config = dict(
    d_model=192,
    d_shared_expert=0,
    head_dim=32,
    vocab_size=32000,
    norm_eps=1e-05,
    init_std_qkv=0.0229,
    optimizer='soap_variant',
    lr_head=0.0119,
    final_lr_fraction=0.05,
)
Below are experts of layer 2 (counted from 0) of a mixture-of-experts language model. Rows are named router (the router's row for the expert), down (a neuron's output weights, with its number) and show model dimensions 0-191. Each number is 200 + 40 x the weight over its row's rms, rounded and kept within 0 to 999.
After each expert's rows: a language model's description of what the expert responds to. This comes from a sample of Wikipedia text that the model never trained on.

# expert 15
router,225,120,191,170,203,185,217,197,231,141,238,190,237,163,260,241,124,207,220,231,217,171,259,159,241,226,264,163,282,134,232,186,240,210,168,187,194,201,252,217,157,201,187,173,199,279,195,219,131,244,224,151,195,215,238,188,271,210,179,217,231,176,176,199,228,215,125,211,176,162,279,230,233,220,228,168,287,161,147,228,142,255,187,170,235,225,129,229,200,134,221,233,222,178,133,177,147,149,169,202,254,194,188,147,161,219,174,178,176,232,183,163,163,190,234,137,130,218,261,240,214,219,167,159,214,162,295,255,149,236,170,214,217,221,133,167,186,191,116,168,186,232,207,206,195,231,190,207,242,225,106,194,238,168,278,148,183,184,111,301,230,221,212,229,216,123,232,279,157,211,202,150,218,174,207,176,283,140,218,214,183,188,176,238,170,197,172,208,207,239,252,186
down1,128,200,281,160,212,140,206,167,232,211,199,211,183,208,229,229,260,213,185,146,246,164,110,246,189,182,218,191,279,196,178,195,129,269,240,202,185,224,170,169,234,219,167,168,261,206,124,195,203,198,229,176,184,177,216,267,212,177,315,278,146,187,104,191,225,182,206,200,224,212,242,245,225,228,170,176,168,246,206,162,210,236,239,251,147,156,210,209,154,213,158,190,171,254,219,162,165,210,171,149,205,194,120,184,193,157,207,164,264,208,166,187,204,257,179,224,150,143,185,223,202,199,165,196,259,217,143,246,230,178,244,212,177,170,194,146,200,210,261,166,208,214,212,184,135,209,145,237,193,206,220,209,204,193,212,115,243,177,149,152,189,159,226,150,236,251,165,242,266,285,192,256,224,187,191,138,149,277,161,144,211,274,267,195,293,284,150,227,193,138,192,236
down2,140,226,212,183,178,223,255,154,235,195,212,126,174,248,206,224,205,184,217,222,212,225,197,160,236,176,174,225,218,264,132,219,167,120,171,198,187,170,248,165,224,115,168,215,278,225,275,172,219,206,237,148,211,112,270,184,236,206,205,294,193,229,182,134,182,146,195,227,226,203,158,133,197,259,175,241,294,178,137,198,247,144,271,172,215,222,142,203,261,257,219,143,180,220,256,151,174,211,213,190,180,194,267,171,166,181,282,290,210,213,203,274,224,178,245,272,210,202,232,263,208,112,178,209,136,169,148,210,229,219,187,242,162,169,215,180,132,220,241,199,190,189,154,107,184,130,148,200,207,192,180,168,154,232,179,206,141,217,245,169,194,229,204,214,259,178,195,208,233,197,189,205,216,191,211,192,132,138,226,207,250,201,130,171,173,214,218,211,280,195,195,127
Hyphens, slashes, en dashes and minus signs inside compounds, ranges and units, such as hunter-killer, back-end, km/km², and list-item dashes.

# expert 2
router,161,187,130,172,137,280,222,161,172,250,203,126,174,187,238,217,264,207,216,187,244,254,176,120,204,201,258,213,217,199,220,244,88,173,201,156,170,205,199,218,243,184,188,192,161,261,222,197,199,187,184,223,181,223,233,197,243,156,218,183,163,291,141,162,165,204,249,197,150,162,103,196,221,167,137,256,178,169,240,235,175,220,193,249,193,129,168,146,164,242,258,156,173,231,284,225,128,222,211,232,193,220,216,240,218,133,141,225,195,204,144,189,198,214,278,163,236,145,162,260,212,210,291,152,208,222,221,181,159,225,215,248,206,167,251,160,199,204,202,242,191,235,182,207,221,239,132,211,195,227,186,192,206,168,162,242,245,216,212,135,227,176,155,145,250,244,274,181,184,237,176,244,191,176,181,253,202,228,212,111,194,183,228,293,206,80,240,170,219,224,142,197
down0,93,197,196,243,195,258,150,132,220,203,164,150,253,236,244,321,190,188,102,237,261,165,198,132,198,249,199,233,191,164,120,154,128,184,217,251,210,207,255,226,215,223,163,246,196,188,173,209,183,186,231,188,264,185,233,185,238,176,218,211,139,257,137,164,193,167,222,217,190,164,198,254,183,201,211,134,191,187,299,159,215,243,151,243,237,262,255,219,220,164,301,147,131,224,152,198,103,230,247,218,185,228,208,261,155,168,290,198,252,205,145,271,198,219,141,217,190,185,169,234,226,166,202,158,192,230,221,183,230,227,191,198,140,163,233,230,217,264,172,180,157,240,242,133,186,182,198,224,173,222,182,184,172,194,187,154,240,183,208,250,253,191,198,257,167,249,206,157,199,232,206,167,213,230,224,205,226,216,219,201,159,194,257,284,149,204,156,256,207,249,226,199
down1,184,189,111,102,214,217,199,191,221,265,194,204,222,232,241,255,257,205,175,132,203,212,203,223,165,259,146,197,170,208,128,236,295,268,208,168,182,179,175,238,205,204,213,172,185,243,193,184,219,208,194,178,231,193,210,290,209,231,251,231,122,193,242,178,131,234,223,186,229,155,169,177,144,228,167,194,194,171,250,206,251,211,222,196,163,166,119,183,208,248,207,147,170,198,220,237,277,179,240,182,233,220,176,197,203,155,225,196,147,189,182,172,154,123,254,202,296,139,138,247,267,226,219,231,216,223,167,243,267,144,259,210,198,231,232,184,202,267,199,208,219,266,217,157,245,230,227,166,228,122,223,155,145,175,147,292,204,92,204,225,159,247,231,145,214,255,249,152,172,237,163,222,237,190,236,203,241,195,167,208,173,192,224,106,217,201,189,240,128,182,242,244
Main verbs right after a subject, mostly was, is, were, has, had, and clause-joining with, as in "It is a", "was an American".

# expert 21
router,194,161,214,203,212,174,245,193,178,173,175,221,238,149,164,223,226,156,231,191,156,233,223,218,220,222,269,210,186,135,247,185,193,150,231,225,190,205,238,267,238,151,154,211,218,230,207,135,154,149,165,263,150,221,225,133,209,203,260,238,193,189,161,164,165,147,127,216,209,250,329,176,208,220,249,242,221,188,117,180,118,217,291,158,214,184,261,217,173,164,197,244,216,216,167,198,218,260,204,228,206,205,128,156,143,184,184,183,273,223,214,215,167,210,143,240,196,236,161,124,259,203,238,128,134,186,225,222,145,251,169,172,203,167,163,284,174,162,169,213,189,238,234,231,128,134,213,224,254,241,184,216,162,161,244,230,220,206,175,196,163,206,241,167,187,168,240,253,222,199,124,195,233,194,154,185,178,179,252,279,194,209,116,158,151,206,194,194,274,128,254,263
down0,194,216,168,163,207,201,191,134,171,171,170,172,203,232,145,236,154,217,170,228,197,208,129,208,198,233,203,122,179,228,236,152,209,237,187,169,206,157,193,288,169,212,191,186,211,229,169,211,201,177,194,160,214,266,218,241,270,171,129,178,191,170,189,223,256,167,271,169,222,249,232,281,218,139,282,191,235,186,248,201,273,203,182,99,227,219,216,145,138,242,166,222,200,257,193,127,218,234,210,244,238,177,174,239,203,188,207,151,254,209,207,205,275,148,185,250,238,252,198,210,136,179,117,238,259,239,203,263,170,160,125,220,152,189,201,207,228,166,267,152,260,147,250,179,225,117,123,183,229,243,183,203,167,292,189,262,255,235,185,260,181,152,242,186,195,152,231,152,200,155,179,185,178,168,164,276,200,169,208,293,168,201,238,203,166,275,172,182,164,185,215,183
down1,211,238,222,213,93,283,210,146,213,189,211,149,232,222,206,147,190,143,201,236,164,180,245,199,169,179,231,221,189,240,301,183,175,181,310,173,168,227,200,163,200,194,181,167,225,217,208,286,188,198,223,193,221,258,277,162,225,169,195,205,201,239,265,206,202,186,224,111,280,125,229,243,236,165,182,213,267,161,162,226,262,199,168,174,224,209,167,199,138,159,193,148,199,132,205,149,154,222,208,112,214,212,186,176,242,217,236,216,165,186,224,227,237,132,204,160,287,203,207,244,236,188,232,221,140,228,242,186,172,142,208,239,269,290,158,187,234,187,289,238,188,203,131,199,241,219,214,267,250,210,195,80,182,204,183,175,230,214,223,241,212,208,185,217,147,221,250,178,263,209,244,200,160,235,236,174,200,226,208,177,193,256,222,143,202,166,127,154,209,271,186,230
Ordinary content words and word endings after to, a or and, such as prevent, issued, medalist, rival, and fore-word, to-ken.

# expert 43
router,201,241,165,234,176,301,174,200,195,208,224,194,171,194,161,192,168,186,228,148,166,260,221,266,179,121,186,212,239,226,267,247,262,227,214,178,138,145,153,195,149,232,165,251,258,209,177,213,213,239,233,194,192,236,241,216,229,186,227,193,160,186,226,177,230,201,145,282,176,285,120,164,143,215,156,235,215,223,208,253,133,162,247,173,139,174,260,206,273,149,143,194,183,219,264,130,188,223,160,240,191,262,164,217,201,166,210,220,225,221,185,158,207,173,197,273,235,223,137,180,208,257,188,151,247,219,198,217,153,264,129,193,236,296,151,127,203,155,149,220,123,212,220,180,210,130,210,177,208,206,163,175,137,235,150,252,218,204,165,260,182,149,203,146,198,217,191,228,171,188,214,213,200,165,109,189,277,278,200,228,165,191,197,234,184,122,220,207,261,167,243,176
down1,231,190,208,149,240,144,165,217,231,238,173,194,144,193,198,171,238,255,142,185,159,149,180,180,158,187,262,274,213,177,204,206,182,190,291,190,264,151,186,201,96,181,258,273,234,196,174,231,230,191,240,130,159,167,206,251,259,222,182,183,164,206,192,216,179,208,256,233,228,190,210,234,237,221,200,215,207,217,241,166,309,216,143,235,117,106,203,196,235,231,159,250,207,236,212,215,224,197,170,222,256,206,207,183,204,144,128,185,174,228,243,233,152,185,188,218,123,165,215,133,259,214,243,181,215,185,137,226,175,182,234,153,185,126,272,275,219,164,254,231,236,175,193,217,97,226,185,236,219,198,206,274,292,250,193,213,234,259,227,206,209,234,139,271,166,201,140,144,243,243,150,246,161,185,222,223,210,181,198,207,219,265,259,194,111,182,208,214,201,193,225,199
down2,205,216,126,251,206,212,124,247,175,190,207,249,208,222,124,247,179,193,253,191,216,258,248,209,264,154,161,186,157,180,101,229,166,271,223,209,226,221,172,216,167,170,169,221,252,194,193,210,177,191,182,193,151,265,218,164,225,231,128,173,178,169,228,229,274,180,218,147,205,204,174,134,181,241,157,228,189,113,137,184,198,242,182,231,203,232,210,271,201,236,238,227,135,163,235,234,190,275,160,225,206,209,255,143,231,125,149,224,278,189,232,149,209,240,178,218,252,219,191,159,189,232,117,189,116,169,139,170,194,187,167,182,240,197,198,212,213,183,119,188,198,171,130,197,219,121,276,309,281,205,187,226,225,195,244,234,167,199,290,200,172,175,240,216,236,129,171,228,270,164,225,208,223,208,181,228,132,234,132,160,183,189,163,160,193,216,238,185,246,184,183,193
Numeric pieces in stats and election tables, like vote counts, percentages, scores, times, "million" and round numbers such as 100, 500.

# expert 32
router,237,143,147,225,173,232,222,166,231,120,220,201,175,143,221,211,177,286,232,246,253,132,225,152,266,221,264,166,266,190,203,176,233,187,163,159,160,230,187,232,198,220,272,201,158,276,175,193,178,226,234,157,194,230,261,217,249,201,184,183,269,178,195,252,272,182,136,263,169,168,254,192,207,197,247,160,243,188,178,227,186,174,152,206,201,162,141,194,189,168,188,255,163,210,138,169,139,152,211,199,293,205,189,203,158,219,189,161,127,252,146,137,198,129,215,135,213,208,241,239,226,194,189,185,151,144,255,250,196,264,203,195,218,171,159,223,201,129,129,227,210,246,159,196,192,212,242,223,256,246,186,249,225,168,226,155,207,167,173,295,188,285,187,233,209,114,247,274,187,226,214,165,219,184,258,168,230,152,246,172,215,222,170,224,171,188,152,246,231,255,267,173
down1,144,238,229,206,198,210,128,198,181,154,205,216,205,167,233,164,241,260,171,139,213,187,219,190,205,174,175,124,300,130,190,167,194,195,189,232,226,219,213,260,170,217,212,173,138,218,146,255,183,196,223,150,172,193,161,212,140,172,199,214,118,172,183,222,177,211,272,270,261,175,206,189,259,269,125,186,192,236,187,157,195,193,257,217,266,207,222,225,227,246,184,180,197,158,188,192,170,95,184,174,168,185,223,255,254,200,203,220,225,227,193,196,281,214,173,186,248,187,131,182,162,234,147,210,166,321,228,227,243,244,230,203,195,227,179,178,181,177,227,230,162,148,169,265,207,234,145,149,231,212,244,252,87,209,246,136,203,237,267,158,149,147,211,109,172,147,212,242,159,258,217,196,160,199,154,238,187,223,157,209,220,210,185,201,158,224,139,183,224,171,140,102
down2,156,266,169,230,230,240,225,177,178,264,161,199,161,268,200,202,271,130,159,211,206,211,198,186,221,220,85,213,213,178,207,189,129,178,175,227,145,185,203,169,115,248,236,223,144,138,235,205,248,150,178,208,202,163,169,213,181,235,163,187,175,156,163,193,197,224,197,271,211,195,140,134,139,199,252,192,217,215,140,205,167,187,174,274,257,289,174,253,141,242,233,104,260,173,183,212,230,249,179,224,254,177,212,224,251,231,163,173,198,125,243,185,249,190,230,192,115,187,173,186,268,180,172,222,167,218,197,188,248,143,176,239,151,157,166,257,217,181,264,174,156,164,266,200,105,215,207,266,132,135,184,142,205,207,152,255,146,237,124,171,203,196,200,234,214,215,110,196,161,199,175,162,196,206,200,210,190,219,140,200,184,170,215,202,212,216,158,123,188,170,177,239
Line-initial hyphens that start infobox or list entries ("- Born:", "- Released:"), table pipes, and prefixes like un, multi, dis.

# expert 60
router,235,189,192,155,162,169,207,219,157,201,217,225,184,160,237,205,167,175,207,135,185,209,271,274,222,211,292,145,227,213,237,165,266,240,238,185,174,170,235,201,259,124,234,233,226,209,272,188,183,213,139,230,171,237,170,247,180,178,191,209,243,162,168,182,161,187,161,277,193,225,171,194,184,273,190,321,200,263,135,160,223,178,264,123,158,206,188,195,194,126,148,228,196,257,246,199,201,237,170,229,240,135,191,199,210,277,144,224,207,110,146,194,216,156,146,190,224,233,144,224,253,120,177,163,241,176,233,141,262,222,165,177,238,145,249,239,273,200,188,202,186,237,240,218,201,213,158,141,229,167,246,165,206,252,228,198,160,181,197,286,246,288,227,215,176,272,190,234,196,227,209,283,213,185,168,203,192,202,205,183,210,268,231,243,197,242,203,199,235,128,184,157
down1,173,221,158,276,154,112,146,206,183,226,164,190,201,148,198,219,227,189,256,207,162,202,199,179,234,168,231,125,168,128,121,241,210,170,209,125,228,207,202,220,228,127,264,140,236,185,235,237,226,229,183,146,147,213,267,223,210,269,258,193,140,241,179,178,189,206,139,181,206,149,137,232,219,195,174,121,178,143,211,178,205,252,189,186,113,140,204,285,227,193,187,231,152,218,159,236,199,241,214,200,120,231,194,198,246,163,154,192,201,219,281,220,181,214,228,147,218,244,151,181,219,185,211,208,168,171,253,214,268,250,274,289,176,216,199,192,238,148,251,127,198,180,242,233,253,237,205,173,243,130,239,227,203,192,162,209,193,213,182,207,209,216,173,186,186,180,166,194,145,207,199,256,226,158,146,231,179,187,217,190,58,168,185,285,195,234,212,200,269,245,173,154
down2,182,229,145,175,217,150,251,212,209,190,208,154,180,157,84,177,101,149,193,242,257,288,247,209,255,181,247,262,196,197,207,211,180,170,229,178,245,175,253,176,178,223,144,150,230,142,222,245,183,190,171,193,212,170,118,167,200,265,173,221,211,201,229,188,191,219,246,176,234,173,105,226,196,105,149,251,266,210,149,229,204,268,279,140,173,177,181,253,242,159,207,242,207,213,208,180,275,188,230,219,270,253,234,209,151,183,228,204,134,193,183,237,188,256,223,177,136,152,227,182,201,284,202,199,166,194,184,252,177,220,226,104,219,157,262,143,235,155,214,233,178,255,167,193,172,150,108,164,197,214,229,189,222,240,158,201,186,98,195,197,141,196,198,204,192,190,233,194,162,169,204,236,203,213,180,202,176,207,135,217,133,123,205,224,218,157,191,194,145,259,201,206
The piece up inside words (Kupk, Supposedly) and words starting set phrases, such as such as, due to, known as, same.

# expert 46
router,189,255,232,239,205,143,145,162,164,164,267,202,142,211,228,176,150,161,200,204,213,224,265,217,221,153,169,176,189,212,224,223,209,233,199,214,262,153,204,203,135,185,132,235,204,167,185,190,323,166,210,132,174,198,173,199,204,242,169,113,257,201,191,189,141,163,161,205,220,173,223,190,191,247,215,209,192,120,158,167,148,259,263,189,191,257,219,224,179,209,190,211,165,253,160,134,172,197,189,140,190,227,239,197,256,266,221,175,195,219,144,141,228,240,245,177,177,150,181,184,195,207,216,189,238,238,211,174,155,170,177,271,229,151,222,226,244,263,168,255,294,168,165,211,209,163,131,175,144,196,238,261,189,260,145,132,235,231,123,229,173,172,215,211,140,119,204,191,213,205,284,202,222,233,191,215,285,189,89,156,170,129,163,232,221,146,135,176,197,187,247,196
down0,167,243,149,202,229,195,178,283,150,172,241,273,164,231,206,135,151,163,248,169,195,208,168,171,201,185,213,167,237,240,226,189,135,207,227,190,212,166,249,185,136,214,123,196,266,188,204,275,205,266,133,209,201,214,227,238,212,194,193,158,122,241,269,189,234,219,171,177,120,223,164,193,77,158,249,245,191,264,168,203,253,202,271,168,210,196,176,175,137,209,158,263,217,199,118,219,204,243,195,103,217,222,210,238,173,214,221,242,229,131,221,231,177,195,144,198,267,252,195,161,190,245,208,255,218,221,276,239,195,195,229,185,213,224,191,227,250,186,264,216,226,168,187,174,125,199,151,180,234,226,237,172,296,105,164,292,159,251,218,124,232,169,191,157,193,206,171,198,187,262,198,203,231,151,160,202,183,260,173,270,168,247,174,191,174,184,195,205,218,194,187,223
down1,181,149,259,143,158,158,207,151,196,155,160,170,148,174,169,84,180,160,202,189,197,217,308,222,224,167,263,205,144,173,204,135,242,266,142,118,173,141,231,195,222,158,113,180,134,172,206,158,185,203,178,218,179,239,224,229,234,147,214,165,172,169,178,255,207,252,228,159,230,196,224,132,242,205,208,149,222,207,180,247,154,211,171,170,158,166,123,191,188,210,219,146,137,212,259,263,130,215,111,153,228,185,273,221,204,138,219,213,201,189,181,243,188,175,214,221,144,189,189,188,204,201,178,243,170,119,151,217,224,177,213,244,156,198,175,183,186,218,214,188,237,270,257,171,215,147,182,226,193,278,189,173,166,152,237,190,186,153,168,190,156,167,132,213,191,158,243,174,153,69,194,274,187,214,165,177,164,163,179,216,158,204,234,202,210,243,297,187,195,203,198,221
Sentence-final periods before a line break and closing == marks of section headings, also periods inside abbreviations like U.S.

# expert 42
router,157,164,190,184,174,166,110,222,214,236,137,234,239,171,134,137,218,89,199,199,195,233,220,223,288,159,225,173,131,144,186,136,224,80,206,146,250,230,230,240,238,173,183,174,220,206,215,200,147,158,117,264,153,181,251,221,230,165,173,188,271,144,206,128,248,220,175,220,220,223,170,181,159,234,262,231,243,204,230,221,165,219,178,204,203,122,177,241,167,225,173,228,220,283,181,205,182,250,196,194,188,135,166,211,235,230,166,177,251,196,231,231,250,219,110,204,242,214,162,234,132,164,178,216,192,231,219,211,209,220,191,210,200,118,166,242,250,182,184,219,231,204,173,220,192,241,152,229,238,184,138,185,258,199,206,267,177,162,256,282,141,229,214,129,196,137,170,256,241,170,256,178,177,233,273,180,198,172,191,144,156,222,161,169,140,224,221,171,190,230,157,205
down0,235,291,166,213,261,187,281,221,185,220,144,220,177,178,154,175,226,171,214,171,177,243,145,196,183,215,252,155,212,179,230,209,289,172,213,181,165,230,175,209,178,179,195,239,203,206,171,153,270,246,186,227,202,246,190,227,228,166,204,184,234,241,162,188,228,218,182,193,167,175,220,160,249,234,127,165,248,189,144,139,251,238,250,234,168,228,266,190,205,245,243,265,234,125,202,100,213,120,189,268,180,256,231,110,201,247,167,167,236,154,206,188,173,204,132,285,203,276,238,174,265,142,208,178,251,168,209,223,239,174,246,270,167,252,204,228,209,195,233,168,174,214,223,188,196,87,213,226,226,235,234,134,253,261,185,217,187,257,95,216,183,193,220,224,237,175,150,212,246,214,189,232,222,222,171,153,161,185,205,250,276,294,171,203,165,212,227,201,199,144,199,178
down1,235,178,190,185,179,138,186,167,140,130,184,138,149,205,199,258,229,135,242,116,196,225,183,177,162,203,209,145,188,159,226,186,196,229,265,189,176,194,196,178,157,117,177,213,114,196,212,214,184,218,205,144,150,232,208,183,179,207,189,158,241,234,171,189,196,182,179,190,182,199,150,182,204,169,217,183,208,203,213,150,259,89,198,216,185,177,181,254,185,228,227,223,142,154,229,259,195,266,204,241,145,239,228,176,194,151,267,181,153,200,193,229,231,258,149,224,233,144,264,212,170,221,169,225,242,240,169,272,207,183,145,194,186,186,153,267,120,55,186,214,169,234,122,132,169,226,207,133,170,172,229,230,192,200,204,167,200,159,246,180,165,146,211,171,140,226,216,227,207,100,142,211,217,152,152,183,184,178,255,193,172,85,187,182,285,259,182,228,212,132,206,208
Small numerals like 1, 0, 2 and Roman II, III in tables, coordinates, scores, ranks and race results.

# expert 61
router,193,151,213,159,205,138,149,249,178,198,256,192,240,202,283,188,167,174,145,263,231,209,139,230,235,187,243,237,178,197,155,225,231,144,239,209,185,256,242,154,227,164,220,239,112,210,186,213,143,196,281,214,204,248,237,231,190,171,182,126,164,150,162,237,203,283,230,165,154,149,157,141,256,236,179,178,111,177,235,200,303,193,141,239,187,219,203,218,200,183,156,229,210,196,157,210,190,244,198,118,255,196,246,168,256,146,219,190,167,172,234,165,244,194,177,208,186,162,227,273,257,252,203,203,187,185,204,227,241,167,251,259,210,216,262,235,214,218,307,191,182,212,185,202,195,204,246,216,213,200,154,175,192,193,151,119,222,172,246,215,133,146,245,146,135,198,235,198,216,199,140,120,215,249,222,186,217,240,144,266,192,176,137,185,168,122,269,171,184,193,175,143
down0,215,245,173,202,260,238,173,178,161,260,164,172,177,206,276,196,217,239,186,159,138,193,195,283,169,152,228,273,140,192,163,222,167,239,211,176,173,160,192,201,215,235,229,189,251,179,229,183,238,188,208,184,192,109,220,189,195,249,172,246,214,202,233,176,196,251,186,217,211,230,182,149,239,246,231,225,172,118,217,249,206,197,180,250,219,139,232,210,247,204,241,210,247,135,166,190,264,206,180,196,240,199,101,267,108,280,150,252,235,151,152,252,157,315,200,256,202,199,210,230,218,221,200,158,223,213,216,142,206,251,274,212,211,183,219,237,226,187,223,258,249,214,236,145,198,267,224,161,222,246,221,232,166,201,188,167,208,215,237,204,305,136,238,217,181,212,182,57,169,257,275,189,203,238,233,137,171,180,194,152,215,147,181,228,245,209,186,199,263,212,192,237
down1,205,261,207,140,262,241,203,232,211,234,206,220,272,251,199,268,232,207,186,239,229,176,232,216,249,202,177,209,198,196,151,220,168,156,166,230,185,119,152,258,238,202,174,176,180,180,214,229,163,202,185,168,241,98,259,201,213,237,172,232,180,197,229,154,210,174,178,206,203,144,119,198,228,224,253,173,185,163,309,206,234,240,234,206,212,228,219,193,233,201,153,121,221,233,162,252,185,142,215,278,199,241,208,159,154,149,242,166,113,248,177,196,246,224,264,184,270,119,245,200,141,182,160,219,124,161,199,236,187,175,171,214,194,263,191,206,222,227,225,245,184,221,238,202,169,194,218,112,250,204,280,242,192,165,168,186,238,192,142,234,206,117,263,218,159,232,262,212,90,219,214,136,181,217,159,127,208,194,216,221,190,135,194,259,265,161,234,201,221,275,194,231
Determiners opening noun phrases, mostly a and an, also one, no, some, several, another, after verbs like created, is, with.

# expert 26
router,152,273,252,249,124,155,247,231,227,140,200,145,230,237,135,262,149,193,236,210,178,176,244,190,217,215,192,175,154,241,125,234,168,181,234,150,251,180,237,251,258,170,217,240,253,232,242,175,185,196,287,244,169,127,199,196,245,187,142,227,223,213,279,168,247,216,182,156,235,229,222,221,176,151,151,225,247,144,229,214,211,241,217,203,172,221,167,274,179,220,217,238,215,203,202,274,159,218,181,171,171,203,158,149,190,195,252,201,146,235,251,146,197,172,181,150,256,197,300,234,99,238,172,194,183,235,194,109,206,156,304,191,276,292,190,175,219,166,152,209,178,223,147,195,206,201,178,203,249,239,209,155,172,236,220,212,142,199,203,227,194,179,215,152,139,227,218,262,240,167,159,229,183,148,184,174,151,238,215,187,200,175,200,214,283,241,121,228,206,183,197,154
down1,182,157,166,208,252,205,216,157,184,235,156,215,258,138,258,224,163,197,164,162,203,204,112,190,153,204,247,212,188,171,145,259,299,128,211,226,185,227,155,166,186,148,234,186,194,224,166,178,218,248,216,149,158,217,178,138,205,172,138,203,177,216,201,193,195,284,141,238,243,136,296,196,214,202,159,119,200,152,141,169,223,276,290,170,207,199,149,228,264,144,174,175,192,169,198,130,168,190,199,191,232,188,168,183,249,209,219,226,181,204,166,162,171,270,133,128,122,176,156,194,220,227,232,174,225,168,185,161,151,159,193,195,253,160,142,253,280,261,158,212,163,216,182,214,127,202,216,192,153,185,180,182,214,181,153,187,193,224,209,240,208,163,226,184,219,165,199,238,206,173,148,150,202,239,262,201,212,217,162,203,284,117,218,262,197,83,200,182,127,207,237,207
down2,236,256,178,225,216,136,149,225,219,182,181,207,204,197,175,188,241,216,217,132,233,270,181,170,173,164,194,112,194,228,178,188,180,233,239,180,265,206,267,190,218,160,192,205,212,271,251,192,200,193,212,236,176,162,213,329,207,240,178,208,165,239,251,239,219,185,257,198,206,219,111,161,215,191,218,231,144,145,216,175,174,186,216,202,185,192,170,197,261,219,199,218,205,164,271,212,140,168,187,202,181,222,141,204,276,209,183,211,280,185,274,185,263,176,211,219,161,263,184,185,177,182,210,178,201,244,221,179,212,292,100,244,234,248,166,181,219,153,179,152,232,230,252,289,250,148,200,239,153,193,146,185,193,136,217,241,225,122,187,235,167,124,198,218,168,241,189,217,171,168,253,290,296,270,189,232,184,220,195,207,256,212,238,94,143,187,212,194,285,185,189,171
Four-digit years ending full dates or following "in", and years in table cells, such as 1941, 2013, 2019.

# expert 24
router,161,244,193,315,181,256,187,210,238,253,155,250,210,160,265,168,231,285,172,166,205,252,102,51,258,224,151,228,187,168,141,185,234,218,242,214,205,140,222,128,241,237,202,231,156,167,190,212,206,181,209,171,183,200,226,168,249,174,153,189,159,204,192,239,185,142,175,203,167,210,199,225,223,216,132,157,226,195,243,161,253,247,162,277,163,208,136,123,192,162,253,210,123,224,164,202,216,190,193,210,245,207,208,136,210,205,213,246,213,226,201,223,218,230,300,199,208,235,173,188,256,194,296,198,160,182,182,235,149,213,245,173,242,240,228,213,170,178,175,171,252,185,152,193,175,179,213,155,150,181,217,166,227,223,164,290,204,186,262,152,232,161,237,146,219,226,244,231,240,200,170,220,200,219,200,281,207,171,217,218,193,178,237,267,198,128,184,206,191,208,116,125
down0,251,296,160,193,238,250,198,221,177,229,239,234,109,197,204,130,133,169,185,252,222,170,200,224,145,154,132,192,236,168,208,190,186,170,238,232,92,259,208,114,265,211,241,180,223,207,213,230,180,250,141,174,186,194,178,191,206,181,244,125,161,176,148,214,160,158,207,163,220,238,204,191,172,204,210,138,221,145,234,218,234,106,185,216,209,235,223,159,194,234,135,239,199,173,264,178,134,237,168,168,188,218,281,197,193,152,197,187,147,182,231,164,203,121,208,223,237,247,206,176,199,129,161,152,240,193,166,222,211,162,217,224,196,186,250,127,126,249,225,192,171,192,186,230,222,154,188,272,152,273,221,197,220,168,174,251,261,224,181,205,139,157,175,182,212,290,229,225,213,234,191,288,163,240,218,124,221,278,147,161,233,193,177,230,183,264,259,180,248,226,205,188
down1,225,192,213,232,220,189,174,253,279,165,170,124,160,198,264,144,122,189,193,220,215,193,248,195,214,218,158,205,208,189,152,230,195,135,186,202,272,215,267,234,236,271,259,186,214,247,203,217,257,214,169,263,157,188,179,213,215,219,189,195,232,163,148,230,307,215,257,157,265,205,158,187,179,188,237,247,269,267,200,219,205,202,225,198,204,149,180,274,143,212,183,253,207,183,160,230,218,239,92,159,196,257,155,178,307,208,167,243,175,214,139,203,213,239,176,166,156,140,160,158,246,200,178,133,174,209,191,170,226,147,192,183,234,179,225,220,232,241,124,117,215,142,209,109,233,203,228,173,182,211,215,156,197,189,251,181,185,186,228,154,214,178,194,289,191,133,99,223,197,262,206,197,214,190,220,236,238,260,247,228,276,206,231,148,242,220,208,196,134,222,196,167
Prepositions like on, for, as, by, with, at following verbs or participles, e.g. released on, served as, competing with.

# expert 19
router,215,162,176,223,197,163,161,212,186,196,126,131,224,162,180,160,133,213,157,242,172,192,211,220,258,253,261,199,244,180,263,244,195,195,206,178,212,153,170,152,221,188,252,207,177,169,236,194,147,168,240,248,172,174,258,197,203,101,157,211,215,220,218,176,200,218,232,211,266,230,216,164,162,254,177,209,189,176,216,240,127,210,285,225,166,165,196,187,247,134,177,212,159,180,240,176,143,165,177,216,232,201,238,212,267,174,291,190,206,242,248,151,139,283,229,217,184,257,139,221,275,150,206,190,171,200,136,264,262,216,168,229,242,232,220,292,164,166,204,294,195,191,209,223,170,92,147,200,189,265,199,250,200,211,270,179,186,177,251,163,181,126,180,233,248,213,133,175,139,211,232,173,192,112,259,192,153,138,280,142,196,199,184,171,192,188,191,228,198,166,191,222
down0,205,209,268,145,278,187,159,188,114,168,207,183,188,177,206,59,149,226,193,207,228,170,214,156,231,207,219,170,241,216,233,254,180,207,245,110,277,173,200,221,215,197,196,198,191,216,160,150,199,195,187,250,169,208,226,188,196,177,243,202,229,184,231,213,242,186,247,226,241,205,198,198,212,172,180,258,238,180,170,148,147,255,228,247,235,238,165,199,196,146,182,140,206,193,187,144,181,179,215,166,167,194,242,233,186,202,201,171,185,227,156,147,209,102,282,197,263,222,235,214,125,210,128,199,254,211,154,108,190,204,118,213,220,303,166,170,274,136,243,212,180,200,180,246,138,203,176,236,265,170,182,277,203,153,239,206,237,169,151,200,156,247,158,157,209,166,177,196,160,202,237,246,241,175,199,137,191,174,159,134,189,234,245,182,244,155,300,254,223,143,142,200
down1,141,200,147,170,134,166,152,186,209,188,128,210,166,148,280,206,205,143,200,227,186,182,136,223,129,183,163,173,234,230,218,193,173,206,256,86,221,171,252,156,188,145,221,136,191,273,235,153,225,270,247,216,186,201,163,179,222,209,226,233,242,112,234,274,222,173,192,195,200,143,159,194,122,260,205,192,232,108,223,193,188,257,219,257,187,175,213,223,217,238,200,205,185,239,232,252,229,172,261,207,184,179,216,170,210,134,187,127,242,202,211,208,157,221,168,294,220,191,205,173,156,149,175,224,227,245,257,235,232,197,240,225,142,212,161,210,150,194,236,240,185,195,197,238,145,106,217,284,183,143,184,298,215,210,259,126,239,189,214,169,251,218,260,200,172,208,158,169,221,185,190,251,184,216,218,171,201,257,134,173,173,263,131,245,186,224,215,205,172,145,181,237
The slash between DMS and decimal coordinates, unit words like km, ft, mm, and Latin endings like -us, -ius, -ia.